Below are experts of layer 4 (counted from 0) of a mixture-of-experts language model. Rows are named router (the router's row for the expert), gate (a neuron's input weights, with its number), up (a neuron's input weights, with its number) and show model dimensions 64-127. Each number is 500 + 25 x the weight over its row's rms, rounded and kept within 0 to 999. Numbers have three digits each.
Before each expert's rows: a language model's description of what the expert responds to. This comes from a sample of Wikipedia text that the model never trained on.

# expert 0
Description: Copular and auxiliary verbs
router:501494500542546461460533530479495544481493490496520507517459475491481548491498467472496526492512469485516442532541463477553525435471481551511485480511528478484490494500493462475487498471521447
gate0:460477518465498441510453533463483490505490487477483495522487512477528541496455518509474556558487508492490475495465446443541488497533505540505525452494534535492503460475447521504520554525493491
up0:494498502508482523478511453534522538465493525493542488489519495515485444503548477525533472476517502483468488501497521535451459531480521442465473489491434500562534500485554479502525477508505536

# expert 21
Description: Surnames, teams, places
router:479461511513486530530510525507467501514486511488485485480518494541462489531533523460511505498503473520480508505574515507488463537510486483524502547478487486444514501528451479516477518476495511
gate0:527487559511501500493498498486488477504478481517504493527512517457474510492520498475500494474438553475520485521533476495503501497504492518520500483463484526497503486520496467550513552450503478
up0:532497509491513515554495552534498487511541456507463503508479507512489501518498546509445496476487498516527446488485496464488512484497517470523507532499484517573517492490534512486472509486476497

# expert 51
Description: Title openers
router:461491483480509499518519446511522496504503482523478468452533507524496481481493498452463540520541485495488486488505488498484487514500485558478497492538528494503476513501504490482531483516515460
gate0:468505487494485464536478448500516493478442515486532493495469532473505515510490528503425490444524528491480483506516510484517517493521489465490447464528530514488530523503508533520458460465482503
up0:495503550488525580501473534499523533518475506523469492497483485477514541480548480518414476488529524522529529475528534503500507515486475522473501492481458526473499512496500477470535497512472543

# expert 35
Description: Clause-linking verbs, commas
router:497518491483517464529494485471548480468515494504542482540475525511495521501535516493517510519542470500492524555501530518489556504462524518516522491531499529471469513523513507516469485485510494
gate7:505512507497502463449506480462530443477523535487503491534513517509465518493465500465508530538490515516481476489526475527464448491524516494523518445503459520446489525495480504527447475521519498
up7:494481509513485492543497499524480521477471462495505497508471471463520471482494500514494462496523499506544492477487475552524496524501500565476494511464493424546518512526532533549514475486481500

# expert 24
Description: Place names
router:517517492533479503510508510489450461491514537511549438500474526487476485522504473507518544491510407477476502498546490479473460510542506466485527513460487497450440542538505476488482509533497496
gate0:533492550500521511527481511508493476497483504460584520534538528501486510473498554525488496482486509561489528500487522505474537470491541536506534492514520513501517533475520452478497520508487522
up0:477552510522481468496510465484460518530494493502446521481450513494547491507515506503502464526499481513473497526504507499544517477493504485518477508491459461485496507488474508537508494453493453

# expert 9
Description: Name-initial word pieces
router:505462523471505482523457462461499516497487520482440498549505484514478528495473499528453435494520515505529498449520453477474551486481484490513490486518516501545483511490535486509521502506515488
gate0:496532485489514495499541500496524478518476482512504530492500487533443497499527475510522470494495517517463493456526462500514532521536496501515481468497498531440518487537504509503506497487516536
up0:474490481505524518568468494519511515513503517508490550536543520498513519523528480543519519507508495485493491467503554525519455511520497528506466493498497498516462506537493486454469522532490499

# expert 7
Description: Prepositions after predicates
router:529522469488516475492464474481527459495507461505501539554509497478509507482513457482515526524536485445519539514497515477514528489477520493502529489524494495509497542492507502510456507479481518
gate0:477497469536534499524513527497493514460521490501471526469510529490480479525473471479521471529481541519472512500447497554519502512497505493480478530497480479458438491494499512476448524472462508
up0:528513512514482462481467509497520496487513531526511532506489472517508518492483544529530535515486481515509515476484462504479480485497437511496517510499500501475535505479509504497548488496431510

# expert 43
Description: Year and century digits
router:506520514499491479488473470491479539493512508507558500542502508467495513546481484499543494524508473505486544496528524505475496459458518486472479487540542516509486492489486526512511450476497484
gate0:547519487495508517472552541488508453501454459496567542550510520484447548488489526516578506506493513476528510490501492520493510501564501531494558443476513519476511475504518480526525489527504467
up0:551527496464503420516530533474487517494452509508503470485483528555523498472492485508534505488537553467486505516511504505526445520502466506535499481482520517502530481506519474509464507493476488

# expert 33
Description: Predicate verbs
router:554528486465465541501505527532542476515496463510493479521538457496542503514473514481500499559477539456530512540510543491508516516495523503503502502536555464531488517483517480442501457549489515
gate0:538496501517556525486493503460501484503484529448470488528520534520476455475575500490536491484509523500584498522495527522502503520493511493469497516534517537518516506507473526503512516516502463
up0:510498474483501466473503519503525513507482507483495523535473487521496472494485491477462525483515507463526525476470519542523548518493540496506506512532515467503502449485497526516474540505529495

# expert 29
Description: Year digits
router:488518514497503493470528482516515522515461457527484521496455479524512490509489477501483496505494536483551499510514524529515476471477507480493549523529485519514536505497489490475494540475442482
gate0:500503513462498522481497458466495491498488543517507500506524532502520495502509499530527534506495505506577511498488493525498525489507465531542487496506501500540497497453498504498517514502481525
up0:508538487532512500515537521532495490469486478479491502535481506516492516511490501485468485535473481528462482483511513461488523476509507515475524499490496524508538511553491472530464517503534459

# expert 10
Description: Past-tense event verbs
router:536519501489500519542497551512471475448535459556496447469495478503519472505470493544490499521509542446520488512470527492530494555491525512503506508463523534505500502519480509498502524494461527
gate0:510503494488499469533481479486476561467561534458480474489543471535502536458460515524506408509514468525501512489499495457454535490508473481494506525484480481482530512534528521466501464442473529
up0:499482478517504492486523459520531482493475506507537544494486519509515530494488485549507483515518532521506488510499482512545492496544493507471486475550523526513491459501451501511484536499486497

# expert 59
Description: Brackets and dashes
router:517524497477561527523510506490534511492498500516549491510477490484522545434497498497523517528505513515490495525500480484475487505476513497481505472475450508458464496482511506516509510463548533
gate0:479506466490511484520496555498508523492501512529493492480525468504494513437501500488484480499485507531515450487546494543524499513525481487495517491530499488477534486516474508460490421510475501
up0:511456504476491522522497505460500546473497497485478537479543512493492494535511518484500496552488523463500505532488509493549507526487497533523501541529526533531496483527536504500505528517476533

# expert 58
Description: Coordinating conjunctions
router:522509474519510498498503502456481504499520500444519464543516531499457493504477528528536511505468475522516508546486478532487492486489495512481494506488473474447492537545461471523495499503562526
gate0:460481522481500443468469521506517490465509491470519495497508511522508515487488493513475470509517513505487489473494509554539474470486512461495486506517524521595507497476485534507519471547516500
up0:553497491509480496509515488512516495507466517464558513470506476510524489504493502489520495499511502526513546535516504466509535477482438495481517473542473492469505520523504511443542569470536505

# expert 56
Description: Verb-linked prepositions, -ing
router:525519484528517518473501458484561484505532478450512503511547476511494499526511500486510488483491530473549492509473515473512447523503518552511501496521513495493490521543484501535485500518544524
gate0:530510485457489505519539514493485497479459509481490525459512523498481519502475461534498501461499474486471534465484534451488487470459518518487514523496511498500506489465470548474515481491516498
up0:488500483503546464522500510509529507495495457500509476532487508512464499485498509520508487488570501498507487535501487459526486506459489464512506542504485503525504475527476471504488492490477532

# expert 42
Description: Determiners
router:483522480478509502482465465489523477506555487499503495496489472511478484497483532478512501492544496502497484524479531503558504498536515545538538553463535481476452501529540498517526530500521493
gate7:527482490476518497493535526472512512518457480526530509519529535548490486457525452517534519553491522499480484505496498470492498555487512467507529493469507532494518495474546515481467495552495499
up7:479505485528476509495482452514479491450543508495458461507491490492493496519509505511527458467488492509543510495510485520511507478507497520469499498500456463500526500521464475559499504490531507

# expert 6
Description: Abstract and technical nouns
router:486525506531495507508498503526497487492466483501505507455501520494525503499507501509504456527479503541490524481489544503456497499488507478487502503503511488510477477483538520478484494505479483
gate0:511478480511473541491504494472564513489461493477463507499556502510460477538518476539460549486521466513516471497513517475461507447483500465496507487504489519519479513514513494505471491475506436
up0:526489495530464533472526471444543476499491513516494530448534497473488514491490477518490584522537498481523529522492507456479501465495510464540504498502506496513471510497489487488501496519516479

# expert 46
Description: Title and unit prefixes
router:482498524492510538517503500463525493537430514554548498500503513493475481472481456546499469518532532471489491481472483530527509524501511552496517450439466509492508454507552537482496494559480446
gate0:465499492523407518423501493465503472528484462521475511518467521508498477513459447541451507501494533514494513537470471498522525527474546513525482513535458489470495528506471489487478513488476498
up0:507513503478521544537526468523511527481496561511525468525499489502522524520522537492481485457481506485501507519517475465511510538532483460475483490498475545530483475549521502480494488473525478

# expert 60
Description: Quantities in prose
router:518510512504518519515529509489467469512475446507462501529470534476536487496463551526471532518471456484485462543483461518490510489465509516509482531463473523519506520448501492481491494519540464
gate0:467462492509455523496464481492442501525495521466470453508482536517462543524487488554526508475502474499494475502512525511529524487486484487482531506519497492487504452474477514478497496469496503
up0:505520535501529462528490484511533497511524502531491523512519528494497514456494512495524493541492540521475515426477523547512549481532503539492479483513478516482483558497485542510481501547471487

# expert 8
Description: Table cells and numbers
router:509483509532436564491518504507514483504488487482461521478459485546456500478546474527515446446517497513512500485495528495513491461521505487486461506473490525488565501493494498471520481495520472
gate7:503522506494512447496480501478517494493519510536475515516491503509468530496494526513516524549505540446508480497492484483495506435490473476474480566467469467514499512486512474485481517538501509
up7:467486481486534519488486473506518495486504489502522529518522483490560528532503454493500450505511492488536505461531507516491493521539491499489506498473496473499468511469464539476507520493507503

# expert 61
Description: Subject pronouns and referents
router:484509495476500521507494499522496501534499505555533488446513463504537489527540480511464511473470503496492489547468516479486561500496514500492521494532493525529510518469522481487494522482454498
gate7:520523517528518461481489503473496485489438501464506497473565533477473515467495494468499497531496504475490526460450481530513540493468505520496464486503485484506479537514472515543496464485525532
up7:510427511485488539519506476505510481527529499536536513487522466548517524506542471505486547516511492507488472498503516473502462529525470488523522529467518528519510533495497474467510532461506496

# expert 48
Description: Date commas and months
router:472505474517479473458467500504510541486509484478546513463500523518495507505498517502510544518519509500477498545506453489528516441475512500496521524459549499497511471530460482465526509479473503
gate7:498528505521515482480517491512509470554524490451531507503542498515510510529511512497490454454481480478511515496425492536492430480450508518496475473477483485484527490478519537508505497501472499
up7:510493499490476539468549499480538506490531506506508499530478505513493462502520494517540485490545497495479486545476509493505508490535541509497483486482459526464526502477479520494522500529460463

# expert 22
Description: Foreign name pieces
router:502520514505488494502504476511497520512514506522457481488485513506507491525470490468504523493533469466526493459505470488487477511503491511531502502503487502484478472533486509486495514513510476
gate0:510475498533499526475510512486526544464490486519470487559511482506505461502509544516493496552501497493537525537534501542504459456487507557510486512492459452511513487511511512464529476504523513
up0:476513509509497531521497468500494488538478551480499492478470481496484518489558515552488510480481534478512489501460515477490478503465520468487499457504512526485478526524485499551488466472504481

# expert 25
Description: Lowercase word-start pieces
router:538500495455515494521471527506507500547493503502469521541470524535497526499479541512539516505514520494541519513513485481493545507516481519542505525519502538526523495463541514473510469520524476
gate0:493495493498483522456487519486477477510492477481498486518496495484442456477549546506523520509504490532502521543500469520550497470521478487438488476482491544462535497430502513480510522482521526
up0:523506478524505504511498475507497529499508449475497535432493477507502517525532473513456491487501523472502487492506534540483563480466488483542517509492470490488481502516477497489523475480489480

# expert 5
Description: Function words around verbs
router:454487502494515475487511493531498515497471509527466510473478498496465463513518498495484490540508498515479513480493522520473523481496508518492510522540489569530502526476532507503494480487475464
gate7:451502472528550492497498511532476506517503547470524482502498473517525488545529531452475481493528473533512456463502532506537482467466474514457455522474480523494498496524470486531527560495486487
up7:469464507506512470500510501488553532459517488509501489483483480475500509525501515485481528455518500517474477463532511505479493477488490498509525534535483541507526536497484479494518501511509494

# expert 17
Description: Kinship and person roles
router:489515511503536517521495536537454496480475451498471504532529473458510486505500479485486452485494525505487522481482544475476529511535504500505504509508484492486514524436493477500506502516482505
gate0:453510496484536509541505443487471534536456506519511484493508491502519505540477512546484497505496507475528526486499526521498485513489509501492494527498534467453495491455487483488512544494498510
up0:481519508488481534544484502486485519522466513471527451487516456501510509530525494515468512517508529494476484487535489498456507485500498502476481515515510509482475503501486499538524562493493487

# expert 31
Description: European name letters
router:508506517500468480474528466486464530493547468490497499488559510476520490520513538471495510518473501525501473479516491497497479520507487486481520493533484498534494505539481505485497540532485520
gate0:531508509481544518483408522515485484504451515491497503535500462421498469445497509477485500532495487482519513551507512506465476507490538483492480451463435520478542514505479469482474473501497521
up0:503548519498504490566498501487491507457494489507482523530514518505535527471525478524476457491523464516467516485478496480502553513469510529495528533458481509503522492558490503565514513516507517

# expert 1
Description: Sports season numbers
router:556493500500517515524531551510528515497493463516497519503486516507469479537534494501506496477474515479493462538515467514535493498478484516536457492477504502481545481482489530533548555449525543
gate0:472538508521531457492514526537507476503539514507530511502474444556506482449474488520477538479531472475529525428470472470461553492508491520473515452510497460502481522432501476509464522510515519
up0:484495472494510460513517551476491514504502483476506447464556522495505482502548505479514435470514535550476517495496483514538507505507484473511453486466500451510509483510513511502489477509465463